Experts of a small language model: 128 experts in each of 12 layers, 2 picks a token.
Below are experts of layer 9 (counted from 0) of a mixture-of-experts language model. Rows are named router (the router's row for the expert), gate (a neuron's input weights, with its number), up (a neuron's input weights, with its number) and show model dimensions 0-255. Each number is 500 + 25 x the weight over its row's rms, rounded and kept within 0 to 999. Numbers have three digits each.
Before each expert's rows: a language model's description of what the expert responds to; "mostly gets" lists some tokens that are sent to it at least half of the time. This comes from a sample of Wikipedia text that the model never trained on.

# expert 30
Single-consonant or short mid-word pieces like n, g, c, ell, ang inside words being spelled out, such as Witness, Glasgow, pregnancies, argue.
mostly gets: "ell", "ann", "eng", "c", "ang"
router:503466515522521451510452540486510509522489519522517511504508511564495485445529507532476511520476479504491515498495475491533485531468483494514485498535481530510497504507494500536462481478515520477501481468498507514491496524486498450525409490503466512513475527506477509505514500488513525433489464507523503505486482516491493498517476512521571501510485504514526508513490479478561496495483496501480488523520492499481495485507479456448488573537500507500516462481469514529510508489511511511495480500613527512512471466459488507560471496516437493532513501457510481473459483535504520517505499515500508495476528501457487478474505504495488473492480409485524508506531508511516485485486478507493515459472476538509522496518534473490476506475488515500495519499509532549490515511478495
gate0:525486473541539475489527524501535487528518503507440506512516477507538460461512498513479496530538527502519481514507462515507499484477477494493487522469459550520534513540504452490491487510475513481503484532486527491490527561503490495479472537492515499506520496489455502516504511492515511494486480514504530500468462519516478543519534521471517503553459524509492550517501499498516489498488506464476496536464480533510465518496531492465528505525528515498525488487462482484484501468497478493469543488513512473503485472515489467489563513512429551561485487470462535451487527498497488483511508501487495552480475483518495505539468517462528502529500464477485465498498487487488487491507512491508513471448437536507526472498492482488504491490538454503474513482485516561521531531565493
up0:496486483511496494493485487530567506486511449507509442483507532561470534523536499494480471527469489521487566541481530503512550521476520540540499490516507485494489436528479507498491543460558560521510479490543521485497517495517507555524522490491484486531497514502489502473454510484502502501491534500499475502493510502535522502551526474513510451568498495478520474496466526511473524479523504515492509455473475513485524458496496467511499493568523530525502478530502496488502538509489492496535498492486486493472477467532489441505495491477516534506473537491527486487492469492513503462470492473498501476504487516485511520479516465446513489505501512497452491507455510527509508536480513484509532522493507509517574480480474483516523499460533524485499514530478468502507486531512484

# expert 56
Plural noun suffixes like -s, -es, -ions, -ents, -ings ending words before were or of, plus they and people.
mostly gets: " they", " They", " people", "ents", "ians", "ities"
router:517529492510479468520471523522504519507487507506557481482512491505522490469516507533472518468470487498479513534498508486543522513488489478510538527510508471528504503511458506511494449480539485497504489483482530496465495498487525441492490501515475508517483510471492517524492491529502501534464503507516483511493506457507520484467489524515635543489461513478509473477521526502523495505461534490490495539484505504507484472496487471460509523530521533501506504480478554553542513483479511501543497490563520517508490458452500481479435507519435489519498476466494458511474511501511498531489490537515478486489502506482462489478496498499477505495497428501511494523543526448526512495503497515514518427475477509510507476506482506499486494461538507504480482501496508558501490534478482
gate0:498512509473553490473483538467503482481498535511535476502481489526547518481490473475529524540471458543516469490504492506470470510449475517492497467481526519440472504518484478514488546496481464466500515489492495481531484457505556506505467495486505520496472536515505545493485472524492492488460478508516515497499515509478566505510558522552548433519505505495466480480465527513529507508537519500475455494542500489522506527513499520473491491472508591505521471496494539484503452486529506511513506457488485483494496516482477544512506499514505545488524509508491489479508489476498494483494528506497512469489512550493491475503514500553497456494488510440528492448511473486530527502489501548494507479491490479518482540443487499489484514487501538533525522477495512531454497488477506
up0:510503522555452514505497464520485507561513537489500507538518533545493474505518499531480498493519525511517484504493491493498461526521484495452474485460470509516503500487509489490555463486514506480521552493514497504483507511536490556479501452533527475508491512530490500457554522454532502475511502483470526484455507491507470528530466445511475464539505475464519489517464478509529505518493480492532501456514534482463463528537525491541485500499462468479502478552517470483496526479453531471527468480526557481469452483507496465444488514514546513531502487508486500508479490556506514472517466512509507506488556470518512512483487476490500481510489504500508494474475508529448493518496487463477501521497485477490529499495517509463494533511488448484490516483457508473517484543499482

# expert 26
Second or early pieces of ordinary English words, often after a leading consonant, such as und-ra-fted, sl-owly, st-ri-king, r-out-es.
mostly gets: " sl", " arr", " str", " qu", " hel", " l"
router:469517506520483471497462486492530499532519498492535475525481511548491476500520499522478525489458478516526469541440488489543516536487493498514493527536498506532488520487518516500527444500502479515519519453491517509475501508522506479475482496513481509578476531461500520499480494499483498463509487485496444483483486505478529482489514517504585501509492515517501456464511551499549481503462533475489502505543513505480496489512465439439475523516522521510513482497469504533507495527499528486529487501542494543498481452490542500518484525502415503523524486482497476486468524521505528531513498509489501499469483524474463500489507488508499506506470499485514478479525495480504493498441504532479496464504460527520530478511519520492468520453575498524498468480497536464487506499457489
gate0:494516447494536524489487478502522492482524452504515520484501526509489481515539491493507474514517497464470514498492486456523474521514530511512558574476508508533550504496547482520484455518447507504531532462498517486538515505497484473484505490523472529520508558493529519469543523451503474514507519483515480477533480538490468508501452517488541499506492500509459500503522511515507487517492503499546472498457516481494481462499442498480507531473517503470486482482504515483527494514491532503506512522543527505535456466464463506490498490542467515504464498515473451496516510534481508486492537539514478495510515456505477478448502475526488553509494484477494524515524440496557483495484520492524493502442522495514523474498496507520528474510511460465475460503555496466479511520522465
up0:522509446500527515466472498470511474510494529496496508454466514466506437529512474475546487503515528514521532508549467455497476500485516501515473503498479480496493520505505543515510470493505476467573509515546492498481518484485454501479499499496500478504493467544509501513494512520536497520442493476495530505491480486557473470501541512483472464456535473517487514526497484495503487506527476503503468507501508504457491536520504529525531501493527507506505490536556512525496482473501528490495512492483479509444524518488490534501525512484562485537498550478482529488507518499492456533464556442469512480552505458511521478511528503479501474443521487497507524484493502504482464473503478497466530518542471482513487472539483482518509517507500461537487553513471470493535465504521535